config.toml
n_layer = 14
d_model = 320
n_experts = 48
experts_per_token = 6
d_expert = 32
d_shared_expert = 0
activation = "swiglu"
moe_layers = [0, 1, 2, 3, 4, 5, 6, 7, 8, 9, 10, 11, 12, 13]
router_score = "sigmoid"
normalize_top_k = true
routed_scale = 2.45
balance_loss = 0.0023
balance_bias = true
init_std_router = 0.007
lr_router = 0.000375
vocab_size = 2048
norm = "rmsnorm"
norm_eps = 1e-05
tie_embeddings = false
optimizer = "adamw"
lr = 0.00122
beta1 = 0.9
beta2 = 0.98
grad_clip = 1.0
batch_tokens = 65536
seq_len = 512
train_tokens = 214300000
steps = 3270
dataset = "wikipedia_en"
Below are experts of layer 6 (counted from 0) of a mixture-of-experts language model. Rows are named router (the router's row for the expert), gate (a neuron's input weights, with its number), up (a neuron's input weights, with its number), down (a neuron's output weights, with its number) and show model dimensions 160-319. Each number is 128 + 32 x the weight over its row's rms, rounded and kept within 0 to 255. Numbers have three digits each.
After each expert's rows: "comes before" lists some tokens at least twice as common just after its tokens as in all text; "mostly gets" lists some tokens that are sent to it at least half of the time. This comes from a sample of Wikipedia text that the model never trained on. Tokens count by the router's weight.

# expert 47
router:139114170177205110122162119102161128100130125077149137089153097177113185106167147090094108170141127155154103074076153208125135187158127138166172083131140083095104142081096117113131139142146102140176091173115137114105095179140093166176154174084059143142114117147162120065130168109130141149077093160093190071142107107148143164073084072116127079102126142152183169171137131185121118126139118196094140122138094102107112071115137122131081115106152092091135177065159137086157157121116182
gate0:074111118076076136131040136147129142207148155138163105163093158129172143142119126177056119136114122103118187110158112111177072142168128181123154143161120149079121189114177102118138161148146147157119127092102141134148095140124174035124094078201177094155104125148129134194139150139124154149134126079201109133102111138142126144070182153103139112054147091141130091157109090100078098195154103143174148131116185120068128138134121066133131139136141150151141039181159113121110129131083106
up0:153149073129079115097106129179148159120089145121134126119136136156082096148153116102116114148190148099153122098176125129130105125154111123106133119058101051154104093127066080094161179172070138132102156100088142136159111181193146137124135100153114159134201143192097079113057144142131169121138092120079143184090160106187130142089149143100181148092054115125128112131160153157100168089071111099133112095092127074188119097110137122149099136121182128089107163130098098184121081114173118
down0:112112106110085121053209062119119119184125106141101118235147108086152129116129165090083151129143103112102153106107120147181053113158116119134126134083141124044116134144170125160119156088155136078121098114144128116099049161128115135106133096130071194141178145148147065171157110187179120095154184139119081128136154122126143117164141068105144197106163095109123102143159156116158097176142140142177133116069150094117141119084117062126144130168100174143117122157099037104149123061123118
comes before: "s", "e", "al", "ad", "ar", "t"
mostly gets: " Me", " Le", " Be", " me", " plan", " Je"

# expert 6
router:157141081088143080073105129092156120152118101083139131164135123094145096070127164129037180111116157105102121180174163072111148082158171129185188177087151111153093154123186052111129114174072115103097073173092123093132136102122133158156108112133161136125098156124123136106111110145144141110146157148158125074116137143110118153092107093153097180116165125144114144208184114112108088112163152184066205132104135097132138108128114162170167092152128133143138168119093109117083130138154185
gate0:082119114145160127103074147049129112118103113140133166068168152129159132162133112155110143130107130129106185175115122078122161120190122069119156163083138091166079128162089083100070090143084089079139145155140131107048093129134103069111152110131159095110134200108168206098070131114162066130168162105101118132133152123156145128121139165163133111073140165109134161149173081098116093048134054094095127146114134140117135116110196062148175099175073143079141120118095077127114074143119073
up0:111076135191106166183166143179158127101150155069091111160102073108134075206123123132124072178118147129157096100150136205106100139067174188156109041119105149150103127083079212116143120110179185124118129111157138206115118157147157122144124127107060174121127085183106121139158154086101124137059095106154143153143109131145093136126151120103115161150131137134152090146102165097187109167117146143165106159123114121073151157086105164171119171159173149076138114091185111103136150168148091
down0:089091161114133105166129080121100078087206192140135142173058117148098152102102122121159136051075110140209155120086136163165154123084071141117141072186147103146163147109113178117087148120106151124127125121153146161159121091140143121143130142089124113128147130164096144142118134113111147113115100131086158146090069103114100130171167150136186100194113152104113175100069121127175145157131127163175127111122142137137131189100150154160120147070157129133185120164120105103146149129099157
comes before: "s", "t", "d", "ed", "y", "ment"
mostly gets: " Pla", "duc", "gra", "mu", " Gra", "wi"

# expert 40
router:123144119119136162068139128130098200116156154170099111135141118167101173137139157147127092186085120096123073112117192162094126109079093135104102136128087118164135163167136120095124156130118159150117092111136112105129122142118100125138121135090114101165177197138137114129081123069139152144144146096150158144132173216188079163139096148165095102129154098069133171112096116122158145118089080097096119092123127128150098155077130081134120208118174178117158128147133090091089098121089124
gate0:120103102091062133128150132118168133196098141102116116153143178095147117190114132121102102140170171122182171132121121089090119162197141167110139158139153193081123109170079176106127133116064135147148162118138191087064094160092069194132133124111140143165097114147123178095089171080162135138135131111103144116145106154151130170145139095143159102144091131111072166122078074075161079172132107146202129158080118113182104125161131087090130143137148135134114125070127096135152045128135101
up0:058122122084136164109138119079112138101155126163083133143116117128154156107157151161134115169121170127136166120104117113076118095162133128061160077127111124123143148134110128115103104086101131149111082104138162132140105139145088110122078120084180112152161116150156179112057124133172121093176115111109157125183184126150082146120129070108155097120089114033130174090072096112189149158170136096106102103104142130192107188086165116143124172100138132088119128116117047088126128145107122
down0:112096167122172083145171104164139144087162091111123156133059160143106170121102079128120156088125095156182110111097121128140129126107142065211132138198122072150135091056131101119162123180177095103092112136127077086149185110157123116109102097160107146093107170166146112134134099159085114182107153180113133153111106131166145094099161134097092140136089146129177103147113144111159079104160140116098071166201101162100178119103072151082107121145177163137098127105164131079118201120070120
comes before: "\n", "|", "-", " The", " and", " He"
mostly gets: ").", "),", ");", " while", " but", " wrote"

# expert 15
router:174144140111120179124170082089107080193122152037152176110135183144188163127108170182108105190144147164122101078151161118089101127123048164140180126101198155111093107093129074142142125141126077094186151106164060149139173123060102109139140136111148153126085144091166161092102169124135097141139127187187134087187134071099095067145106114166087105113167143125132084147122101138137115152201102194131104150148119144132171180104086126170136149128132143171139110116166151091133096077149152
gate0:151109176101127148195164096111115166139162145077219154154125119129202116092179127166114090126128128082112082125184157107094117159109142152116175106128188117088116134140175106147155112093103085105099183102186038180176144147050145110150043164101167157116106120133155170066137101152147115167172167151140188135149103071085091139146187145111117221123162135111080117120155095141169107138154160144101149104101164122134135147113142154154101075101103142109145088170127122144128142120157131
up0:152060139106143169174173134091134172127133121093182121165173141141194132091167143159099118104071127063104025155148115197113144156113118133151234103118177127133085133112166139101167165062116112141165130099113065146139199155077152113165107127127124168124103130165162155087156134134142138123117130153100159158145136131172110159065122158155119160159125128113087118171120132130126113164162132167129153071137162109155174147132175177136117118079122151113161082166081140126115115092159119
down0:145066104123124152118188121110162137144113131117103171148195102149215130151093106134150127168120117141070169186140195146118079112149117172118142148154165100185051111141123197133137135098130160131090090170131171094120125174140135154146136151123116126111171100085124132154138175104128027153123121134164154151145133147176110136102111112082144120149166135110179135073078123128163177127082159091163188106145141098096077103123133056121127124129116176088130111185059119107162124128100136
comes before: "-", "|", "al", "d", "ad", "l"
mostly gets: " se", " Se", "fin", " it", " qu", " "

# expert 5
router:219150083146097127127103167137204165144094138150150137147099171138127137115079095173130165131111092124127156118196151132109088197093077123100117141158111175106150129137136143078165184131097136149147140113133050159119138108109153100171166139117107103130143146144191092138121106097146102164147165113135063103105134149134161140125113174099092137123110115119140166074168125079150097159129124104097179136173148154099100173118105160112133127165141210166172156168173119122149134134107123
gate0:144129084140092176103149102193153125183124121164159093073129198110129142108127152126127181100142110087095152171109167135122124132196126134090147133098077185133159100136108149090172123085080168179153082148130135131101134109106138102103148068079147084121174117110154125091098130140151110135125126132105122134098104128172101174212100165147078141109066103143125168073094162085139115102103143092106123117129100156124123149147132116082133078130150138214167144122195124127069095119056148
up0:128126097126116119090111043128112126143133121133110146106126179103143105152100122149144140157099104127131160105097129123148132152139077138089130149106142094183128148109125129116090122143115150137117156116111161126105075118184148111090128109047183089128179136142140117097114085085197118125166156216083193120122119135164124105163187096112044097084085156110148145140121137134137082099108121109080122150133189074144119103131114186099149143099165130185086142140092133153085084142091157
down0:096111128158146082159104170169155136170107133159127133133133093105088149137149123029099158146124114093164129074098149175187119148109119161078151115060142115072098112107155137110129072124130135058158156155133164133135195072151155115082122129165116179127110107145050114129151174180084146123127112105097131123132126156128200124151141075174157161158152129121090051182153121141119080172132105110138124149149137179117143130147145114146209178154163077157177138099152090132223147139154170
comes before: ",", ".", " of", ")", " and", " in"
mostly gets: " later", " However", " city", " success", " States", " this"

# expert 26
router:155138159117084085088137087086164107115105163088094147168134149155159148135120118158155130109140183104124110082142099142104069168159163088108121128104116170115142092174084105071142234157095135148156169105092138108156099135145126162052118174136156101196100175120183111092094136050135145121127089121103051113125135172172135160136142112110162160117123138125095097130138083112118123133157084116122192107123127077116103047105144101143141141125165104132108154114167142144141093176087190
gate0:114136173111156134156142191121110130106111084165097142098098097142134071077155133117155091156110133175161187136086090110126110114155104094173110110118101137155162098113128149168153146159139103093128184096134132167176147163151160180132137152138164093156129142140069084151128123119094147161121138142092150099107159126096157092088208085100123154089130200138123082165103117107123127149169166177112111071164168149112107103118073167088140103155126109105136135190143168108102193120128143
up0:171122113102089107107169139139091092165077135047181153160094183180120125110101163122097203152106169143131146124212143157151110100105086133146113104123167091087114170145099090102143125131136181082142167128097083128141100146151142111092049141138124142181147193073104148120152130116110141123112117160080123129092103109172121160174099099180120168116120135110093168162136078108074101098108128164120145158122092135142124169124095081138092067151135135140154141161165102152150165144176125
down0:133162134100119144095076110153142137122115107124166110110117151142128147156100192121174102176169108121124113141167095094198083137132124142142128129177099135162132135120153148092104140096109130080159083134103098147180090200141090092106104023134183156174154165123096104143129127143152117161110161148124126115136126078164126123138164132123058163136077158144104114136108105136162101134168150150157102124150091133135150123122112116111152107218074145122140096101104137133109152158114088
comes before: ",", " |", ".", " of", " and", " ("
mostly gets: " father", "ities", " company", " women", " China", " children"

# expert 36
router:232144186053113151081107090096101122108135120078131107159080128113158137081038119090179136128123110113142151162156096111158135123129041105166155113107101151112165154131154107136182114129153065103081123133106135120148096089134146158094207157159179202154051127128077102157141138127086082119142127156115191132123100117109138171100126126089075118122172127119076161154094134124099097197160133203122179161117123142112137157120130130110154115083124140105095172116139156122143092102126170
gate0:079146169133122129106066123166115126125145121061165111117097145174142143114106143163095143094093120084130129068090065106109084121131137141177125065151108095102102176102128112100158076108165141138134158142086118138133144152100100099191107175119136142133126110080096121126141118106109135111114099138199139113125183129138098153078096123148079075189118167152110129143116129162124115153116074131103170132164109137090162167183091179089096097097162150125184129121131150155132133148137111
up0:160095102166117125158181156142170173140092149157107136152132100116103144120098149120152149117169107143123146080115162136145130129119143161093186187093123146175142102154101119154101134142092095168075117164134107098147045089160098127135149122099174102143089138123144125127115112155116141123148126022166059095113113104157123106099111113104186140137094195111124101072192141092100119119099134117104053125110155141107090102128120161084133176169097140136170075169144096052148124133169109
down0:124156201113126172113098139115091098114144117135153115128141152149150125136101088135113113128077153120149134134153173111077118123149092149133091149083083116177171159138119161168196165127112120207076075118154109161153116092060176134173167119122142139135117126071149119172116135126149065134179117156106146124170171141120139175171151088125147125104169057173104123159099033111106097180164107131121181177095095169153121144122120155096148149077161151141151196117121179158102067181130066
comes before: "s", "k", "c", "ch", "son", "ke"
mostly gets: " As", " dis", " Ni", " Je", " William", " Le"

# expert 29
router:100108109116124133157128126097147133109181157100170172154125101181184108146094110108071078195180113164130146086127196092108091099114095094141155172140191143128147187107158089196095108145127124080074107068129124088143151128130056172153091186072126144098120160151155111162119179131097119146110168165102123106141193112145165131113132121123163147132134169102111091168121119119122108163149115092108083116121153170166102127120126106072082121154158103147097124134087088140117165117134174
gate0:155114139080120136167113084107154143118126114096142120093161183122147094139072156119158089110155136165136149124143156114119164128174110086166123128199151172116129135101101099108118126184116131119124094149122138119112157129133073087150116122106136086062102129126153095221129084123087128112092143089105104167127144096127158143120162074062195137136157113108125098143090158098120107141157151151123149163104189154097089100126068116097130108144122174089141085156096159166167153176181200
up0:194123198131121154155159160190076169154102116138175164155102119197124156132155111109152139112128123123152081166150100165217116158111114117101160131093088101128175135147156121078181147144122115142133174099110124178121102122146138156102098124124126182105149163099079146077133143135180199174141128148131134155122099127123125091121137118157098112098083171180168145136114111198151153144127156159184125068166097103104200154126117139106166164162140102159179142087137150081158098072085081
down0:139171013166179155163124171121109162139095167122142102167065087074181163088110100138096119117114112098122108143170204117167114152177070133132148161110178151161111181075147132073144123132107122048111117082115081129102112151184145153093075104083129144060109138127151145137126164101142153176130155099117170120119130091099163079090145128083130227136114167162125110164133134153131154144089141139120125128119158114152161152129179183140082178143136130134095094109142123225080155118142145
comes before: "\n", " The", " 1", " 0", " A", " In"
mostly gets: ").", " called", "=", " built", " |", " album"

# expert 2
router:071098174125116130140102097145150101130089159048124096133142140161145145142163151096117155086118173122162170086129135132130095129118100082135111117146129175131077149104094129133127078141055121100171099087142147159098097163153127118158080130076064153163108145100134142116117160137130118151101155104102090128161125113166120189129174167151145105136097080198141145210150147141143132158123158161106205136124096123176104142158162147135082193114108093129134145127114133133131091157142102
gate0:141109077167115111122167116184112087114146116151117173099128082198127114143165090153129135135116144126114121071065134068106048172133172085116092164108129150174157158135087143160125172103146113147127128152090124127125186119098065118132141129141138094098176140113177143089132187138161069192135118090144107063161160108170098082166145139151139155121110147161165100165074133154138164134121156172099151138136126154139123123146111141163115158162108170168098118192085141110081079135097064
up0:168092114126157126094098140132105158144173088170142155143167097115061158132114165139083124150106111079149092162081169086181088107098150128119188140126076128124142100106129179196114196156120140135107106138168113138090163160136101188080097055148061073078113137155104093125098112139085179166107117143167082068130150166131111114089073111177078114103119171178164132090090118124123133074086054142070124135148112175095155073095127125169149119129128141098110146106138153095097111088136132
down0:109132060176107128142083171176127171155158105119182191199104100131119164156120135147079148106151105108144119145120144068174167124149146188156181173108109138127103124090132136163146166099119099125066094130106133131182093132109093154147104103175191061142095145115140217142110078132137178127109097163107144102109145164162118111123152112152065146105187115127096128114131103149076109070108129111117095152128170140094149162084094124112144080139163126110102138170114172144115168099123097
comes before: "s", " of", ",", "ed", "ing", " in"
mostly gets: " work", " film", " Award", "ction", " member", " show"